Weights of a small mixture-of-experts language model, trained from scratch on English Wikipedia: width 384, vocabulary 50257.
Below are experts of layer 2 (counted from 0) of a mixture-of-experts language model. Rows are named down (a neuron's output weights, with its number) and show model dimensions 288-335. Each number is 128 + 32 x the weight over its row's rms, rounded and kept within 0 to 255. Numbers have three digits each.
Before each expert's rows: "raises" lists some tokens whose logits its average output raises strongly, later layers aside. This comes from a sample of Wikipedia text that the model never trained on.

# expert 13
raises: ",", " and", " in", ";"
down0:140168138099143149131115139148058143127144153094163116081144136139163107145125166048083125145154152157121126118135137139116110151129128148155196
down1:132144161099161058181120148162144134104087105185185169131134068113149125184095101142153102098163116120146143140153077090099103115143147076137120
down2:118143101130140097141116131116114048103160127130129175174100130119174103098133156132182138167018150211141114161078097117150125114110129132125145
down3:179150110092145080174140045180124206131129138112098150114100130121161085122088125150173088143157156177150112142141118129132156082111131117163109
down4:175153178184152113077107153132077101085117079135082064143095105110139108110113123104132144147110137108168085147098068135181153148149149183094099
down5:151115108085125144109221126115145122113118155139112156069118109144236143145152042166123110169084182170140154119179139099094127154161145083094122
down6:141141119148132165157157151114100122172134109193183162109120119176137132108111136102132130178125103133107141150161151093152161125115127126125166
down7:100120126118090161157147124095127160155090158166118078084081140152107150136112179091141121118152110160114097149131110147168079154188181136113091
down8:128094112108084175074144101085104126094145135094100169148098108159159117073120194190160166158074084160121137141124092085137136110099100031119104
down9:107157126151167110107176129204102122110082177111122103120116135135142060135159168149058097122159158147106105124120114157102138176108091101104092
down10:138099121133097150131135150157140073084107117132145158103043122087107094109121092181130122145145154155112152173156121116129127126088163164162147
down11:126131170134127096151112096137209142167128088180129102133136120169154140103127087103111073098152072152123156108102128112152075124207154110107104
down12:076137129141171135176111092161081108124063089110116168097085160184141086135072142144107065135091159072111132081044110186143195144137112180132160
down13:157132124121070108173134160078139110175073137134102136129130116135161132153119072102155152130171132122080102116129081158170088133160122098130164
down14:131163140120146173161196113107158104089155062159147184077129085107127121168115085109139097110109094114145127073144135092102167074129132159114094
down15:123070129109102098157073124102145157135175112133150133103096111132145146146142100176164153178141115100082113113121095110123123152103180156147139
down16:092197179123104088129131136108131094128104109159176124111127158081080108130101108182131093152094118158115099088115144148159137075111115127165130
down17:109093197149130132156162119182068137079151191108141096193108075104149147092149133145179075096127117149096116111086068152115091122125111083113085
down18:122205146192130187088130093122162117141093156123132085139160188164062169158137097073078115160164121098100060085094094150148218102129094098192103
down19:144113150136068137114157155150195128133124161153175143166090078165158142164182164158039109166180122141106115116151148121177113093106119094114159
down20:136162130156171115093113102151107111097113111075108071153103164115139137083135136173157136146106053115128139132166106125128051178126064064129156
down21:139168144128104122093141112190080150110107130121147119131158160149138089103102139109094119094145113154092053108157147130084114193179127148118135
down22:110082124110118113130142116119144068140138114070105119087200151141148135126073110097131131048113134099089172128093081145106137032154179076201104
down23:119058098141197155143188109130126127143140140080129121072113142115165113155102117100139137160139177107141133147178157147167162120184099097135093
down24:164093130157105129203130115117067129132183122081085111112109131120009188098133094089153181157143147138094094078078101153144134129135087146132110
down25:133140118157183146092114052131132101151109116143103144171128128089109123139164134112082133121122146149139178178087175121098121116082173117086112
down26:143150118144108137076122067136090133140142105188161125116144111067165159052176168162069165155149135156100122137087139090074159103193088114123063
down27:087190121112128150096183175162126095150106170100128172135171139151120116105132081157197141112073150137117115111144100133077146124099095103112143
down28:154129103066133168117092140064170103146139112153131172087091155149177095123078077137140100141116163100161079129089144138154180152118146156083111
down29:157109044153121171137151111092136145170137181152133064130145130153053096136148150152143104083146100112094138198112172073124114128175120146127095
down30:123179103195131140160099104123109142126188170102185083124152177125133148093106116125097128146123104086112046122162136106124115068127157183105104
down31:143103132115137080138107107115140118132120098050151110198090102124115124151147123200120184102144102122174125202079169133136111123077130156093105
down32:092146112095160176178131120103168092159111146178114156202143141110144129080110055089124070170153145140116151182097126158088086144111148130125123
down33:137108156066118081166137105098139170100127117128085183122119214102128085101144133168110127139113065130147105079138140139175157117084127113149116
down34:134102085151137159143162080088128167097143146147094104158149119137128153151173134138150116109163094198135152196080144138114146138104170122135144
down35:149120098127084101062104069120109126199066133105153149195137030124102168158197127097107097154119154134117116134132085104121135105114096083054096
down36:134162082097122179163123122191149168117175150085130140131136120083139129138080083108165132113103131122136147120133141135177097157148191148123130
down37:103011100122095120111108113097084107127171124096107159128140121153130181082093176111123087078090132149160171132125132138149178179143118145132146
down38:121133095142142168131108115123140102187139112139092086128163130170149115116105100062063120132158121111104184152076126138097100111149076126123184
down39:151140166094128103173130192105101126139133094140098127114163090151137145090110112131142143113161115129149158091135084145118118145137052091161140
down40:123136136121094141065108112137128177159131150144145098089107163135085075181120134135145175111153085151099063125157117154108124133085123155095159
down41:152184132149146145127141081141131100197087154174137197131094144151178113171149122120165150196104144140125135117100094180106139124098090176129092
down42:084163173166057162101141109104105164161099145106088095155139171156124143133130144202177132177113136108119165148084122094131100083106094087134115
down43:122167123153131161168159128137139153102101139083108175148061077157187110137114067096142098188135178125161107121108170116097113120157133125128108
down44:143121189146093096131067158083125090158096128167121106070190106126169147126071108144131058143150103095152179072061051106122137093098117187067143
down45:139121167164104132134069112123106128089124137128070125126122114110097148114203148134207097089067107139078121110123153151174132138153142166101130
down46:126151141088076165158120146097103136126126059089132160131213132196095132143126160159117105163150139122123134200081174176142140092122139143095134
down47:129090120068186165120181165094115105150151132101130105178129161138073154105201141130120173127168098097108075109149110096167138107170164125141139
down48:110161136158114095045130105137083120120154153119119168161177156140133114074137183172175152069117136091139042172115076126149144117175116156175143
down49:196153141150151097136174157080080121118151070141063130103085144088157191109133056048126067118132161099147169114121130075168125114174121115084113
down50:201132111156110142127146092089156137154054151117164117118098092138148153146146136099101100068135141192095129109083163145114108174156137050140163
down51:167106153158115135102034144116080089126078068085144130086153113144161108109117127125105166116157136108126141107080130158090139152101162095131218
down52:140161121154126133101203081180113086082099117162112118136099129159196136126163167141123079157101131100134198154090086123109104119132113099156163
down53:110119110180121195123148108146137110193083161111074175081146140164180090102120108130117100096115136127155143184182154119177159162124136127134149
down54:108135114091175067146118114064159075087130171165183136148081100083098143126101119088119117112181083119125108131108108091146088120119077069121099
down55:121158093158110139138156149201148080078119096139120159112082120095128114103099102148109174160094104136150139168134103105165131191133093076179157
down56:205112170074090125183152087150109139140153100121116131116187099172161083178098117152146101127130102113164084137173173183086103101095184170121159
down57:104045102137177138145125127119144125131117134164117109142125139170158066148151124156160162141134130183145074143097218154093155095133106138132167
down58:161140101132114097146137163107127086133161141142113105103170103141100149119105071145102168107123116116142153153109023109120067117145139188088076
down59:170140146154167122152091131134105086122110104087115076098110046112155161149119129147104072119118078151142067125166054168110089142130169094131082
down60:135110110102141086147077120184138122105142101146122158154132112110178076134128121127166147110124138127123121134094080145152166145087173084122168
down61:151129146131142076065140086193139117126076118145107103078112166159098196083158168178164132135144163191100148089099112115096132140127095048194097
down62:113125119134160142087115114142096194154117148061141117109127111123089150140092138158055122123152155045126200114099160158130150143114159082129189
down63:074112116092060149096138120146167131118163103085166160186133117146106146174096129165156143099122169091096175116148121077092098155145204191150116
down64:116164115070087123184070116113133114134084126158117129080089142155103097138091107164141106118153085142132140133118077141085172100085183189072159
down65:109134155120145157111160092127110169150116138103101155062131103113125167121135102137143127118090142108154139136099112063129109135098098138070133
down66:202102080120094116138126109140097158120142096187106141120131023104157127142126108125132106105088116096125169111161126147076109098128144134124096
down67:146127052079133179037082098145075152152139160104095134154112119119150146090157119194143173122160106108167101168152145156098128212147147107110139
down68:125112161117112139138116040139101135116109106130126154119101102118088121189108197112141093150080135188113049146155136133099123087142120101127067
down69:120092150143153083178097137109157140150124197141164129100149133132179143107059108124149112161118145126098145131121168146180093147123099091063142
down70:159073102151115114118125135110118114132077189110160145082109131131121121106123107210114141142181190139091067117147139147117117084117140173123116
down71:149118151101204074133145076072087140066150173145131127134143143134159131129110157153162092177098145135162147097128130124093128138115166080173130
down72:151139143180153085124124149093086107168119147157122112136156192117156169099092088129137152183130150121146122129115133185163162118082129174070148
down73:125122125165079185115109183121109126114150110202168162136099145160128126193107144104148168153112149113131101115172114108190128152113147144134106
down74:172078135071138164127085137090156083132101139100092189100097157164156100154145136201161076124123151124132122126101178174143119103142173126141055
down75:083134141111148186111127100133081188103119128135118134052149071093134103144159130119148135144158078095157056125113157127126103154103170102132139
down76:163169149169110111179141069129147088143116162147145115108144074147174058144105198082147126118160093150152164121096078131179101079171140184087214
down77:135167136145130122082049070147187132166146105087113185118110165157145125145120182181159195172117117181145101117139106153114160153127189167144128
down78:161099094098070175129137056150143082144122155160106161115103161121186122131076115148106110091143155185109143107154169129120134126107157114158127
down79:123115129148099131100096122157125201114135115098103076116114170069132095227150138153121156128145100118154155105144132093145113086124092141162124
down80:128159108108170129140132115133168099088175134107055102208118144173141133125193144177165108150151066082161126142094145125173095089138137176115148
down81:162120154167122129103188132144155181150158130083103155094106094121085118146097102138138144120103201138131109161111101165144087136170106161149107
down82:081129129128124115103139176152086135082117159142133160112094073139128134125134092077118076085152147143144126102164161133177079121175139067146123
down83:154062133175104097087110134097095151169111070155143102120136134143174170191120210125079115189170131085106155107110137125077090145122063152151076
down84:128073087238104127146097136130052107153169126124139148121148160154121201123115042103110153062096092148064157135067123088114132129136155098072126
down85:095142167081130106092123143072145098160130142115055167160136084107143129166125147122076133097131128141122103121107165113103102146130145143112120
down86:098130050161074124090122132167104099203136119110186134135141127099124138119183147117183134104082155111084033118186066249174143142157107114142128
down87:108052136177130111151068157135061127111162160088102130055150114167076123101130104117121110126153147143125140111149123185128117153094128138151078
down88:147131143117134112106120123156146092093197116160138127121142213189079129110189076093140136141092113117089138119128118127106150074108067099130100
down89:128126160135152124114143148112156098050150122193097182082158122100104115153172118134189148141109113127080077105048131165120160153201158137104103
down90:081072188178173118161086173110189128092127082151128120127095177128113166107142138151089168167100144136136078072105104142172112120072103146124134
down91:120176162105148122150165126150119123162131128125073199076141147186172132081090110174094137110121103083145105148097069097151147132125107062092095
down92:095091149192131146132129117110128183170106140138154110114121128170129109110089133138094080099151129137077124101103120140183104144107153118146082
down93:077143122161123132053169173120132142060141099106230155200069156137106166077139127141136102112079150136139141137142152206158137170139090166078144
down94:136127074100139107142127162111136124147080119130108169087136118101135131120071071087130156141144109133117145091197108137094175121107109100124132
down95:167106143136144126134097144171167085109077123113102125105126161119105108135079096137125118055173165125097073094144140081095122135152084097150124
down96:156138099116122103129164132112150079211081163135090136126129097122125141089110151136076124081123130118098150122167136110103097104108119066156077
down97:093139133177104084155133133126145110130136189065124119083108192141168100154176144128085117161164156093132123192114183139102217144097149167132119
down98:139117108115131144110078134128136115126104188123171139121169205123117166112110107137112137155166113097126129144130155170122161119072100176135110
down99:139126076156087142132114159117116129121084141118145150170144149155129146087093161155119107088102108094161145087171119111092152186148099120101134
down100:152106112174166173195105116190188150117097144144125053114140133105181102101110090165124138090115041139099135149195135154169088155104134121129187
down101:169148084153106103155084122189114102127089127069140089162161108109122156049111170162076149141166097130143198153159096110118050153179097110060128
down102:117148103095155150140135120135132148151123133163110128213125128107163126118117160057164164094099109172119161104141129147140125111127115098125120
down103:133158073111122074118146094151142161138126188169140112087167173103099153170140082142137149148159102125118148094095180148097167111097147190153139
down104:137176128102122108115195132186109098107173143092122081134158138098103164100116092127115160136108104136099135106212121167091120091062132106160184
down105:124137174059103088122100129095166152137082137125094086114135152154090145173188133101138159060117125166115091211120148177103060053071177089139130
down106:139131129094131144145134097077116054100193160117092154116141160075116114134126118142096169108099140196107174106142172153132096121123140129119174
down107:166147075106103132100162133079158146109165124071177121095135090109121111131108105163036124084162095133089124134107139128107127155128101142129138
down108:104112104164100126088133142124119106143123172120164114172125141098142142031124136175111116085104130168102151148144109144055113102130131138142112
down109:093109094113139128144133092152130188173082107143115126134060103130088119156108151160121128136114149117205152092192126141212109132094149152110137
down110:159152091117122166062147128155150134139142089105095116130119126111101163157114105147095152124131163088100142163147097161157097159105113106129147
down111:131204112163130153155146163178109182144127106197113081080138147132133127109143084124099070111159123079107104111167197112109109123124074146100142
down112:090136165139127084121166141150101155109093114129121142111093170196087141159128143150047105172088178110143147130157133132163073123110146114140097
down113:132145188124135074101140172154122097136074101158131160168159134112075169091131126099141124169156147081135156112122155112134160103201155134145087
down114:121162157102133124093155085126092106134110142137180079138110137122145090054160149140092148098109142153129073166114135075135153112069103072118130
down115:123116191088085130157136152137117135139127119129122107191060110132109089087136091111067146123160127118148149125128127121140080138100119141157121
down116:141150179183162085125122164076111194122085153156085150109151134087109116121130191108075089150136142112063150151159210139086117129113077152102133
down117:120126065100182170169100091129094173153111143144153102168128077128131165118145101125080102111181183136154141152096129194103097154131181119104099
down118:112134080136172087127109120137188111097111121139153105188124145196091116131127151145089169114124075115144153142153149188157100164164142106147127
down119:147153085162110084120122144128111168151070108131079122128149135133125074171056116092096140110152102154172104165133146138135144172117128112067138
down120:130129135099133130159118151127110118071114107148151131140121116081077094112146167131121108187150199132174089101122082095116170109120139116205075
down121:107071107174150117098183131102130127118140130125147104109162101126101161117134109160106072094104111104101119118095136067178101125119114082108140
down122:110095233110135186111173152100126124090115087101135106108104137136175123157142173127120148140107193139088091092165131096113169113076099171140152
down123:151111162161077096114131124137140150085139109133214126099137163158157108110106132119151110144063164105118144112125172189094106140108141091163136
down124:128137159164127128121157100147143137132110188115133155115095166123161066051181117142104082152102068161161142121128163131103106095121124135091124
down125:078108112112139179105088130136095114146161172120078095111107102127057125125085153100159108148179160179104150102134156108111130079141084121138142
down126:125119130138154132166172167161202084104077140134122105108160111114207132109145083170084083159113099170071134086132143179206097105156104070120147
down127:174106124132156146092127076095149160144109175140203131167120049129120127182089101090153087177068097137131078140085107086139069114118200130142148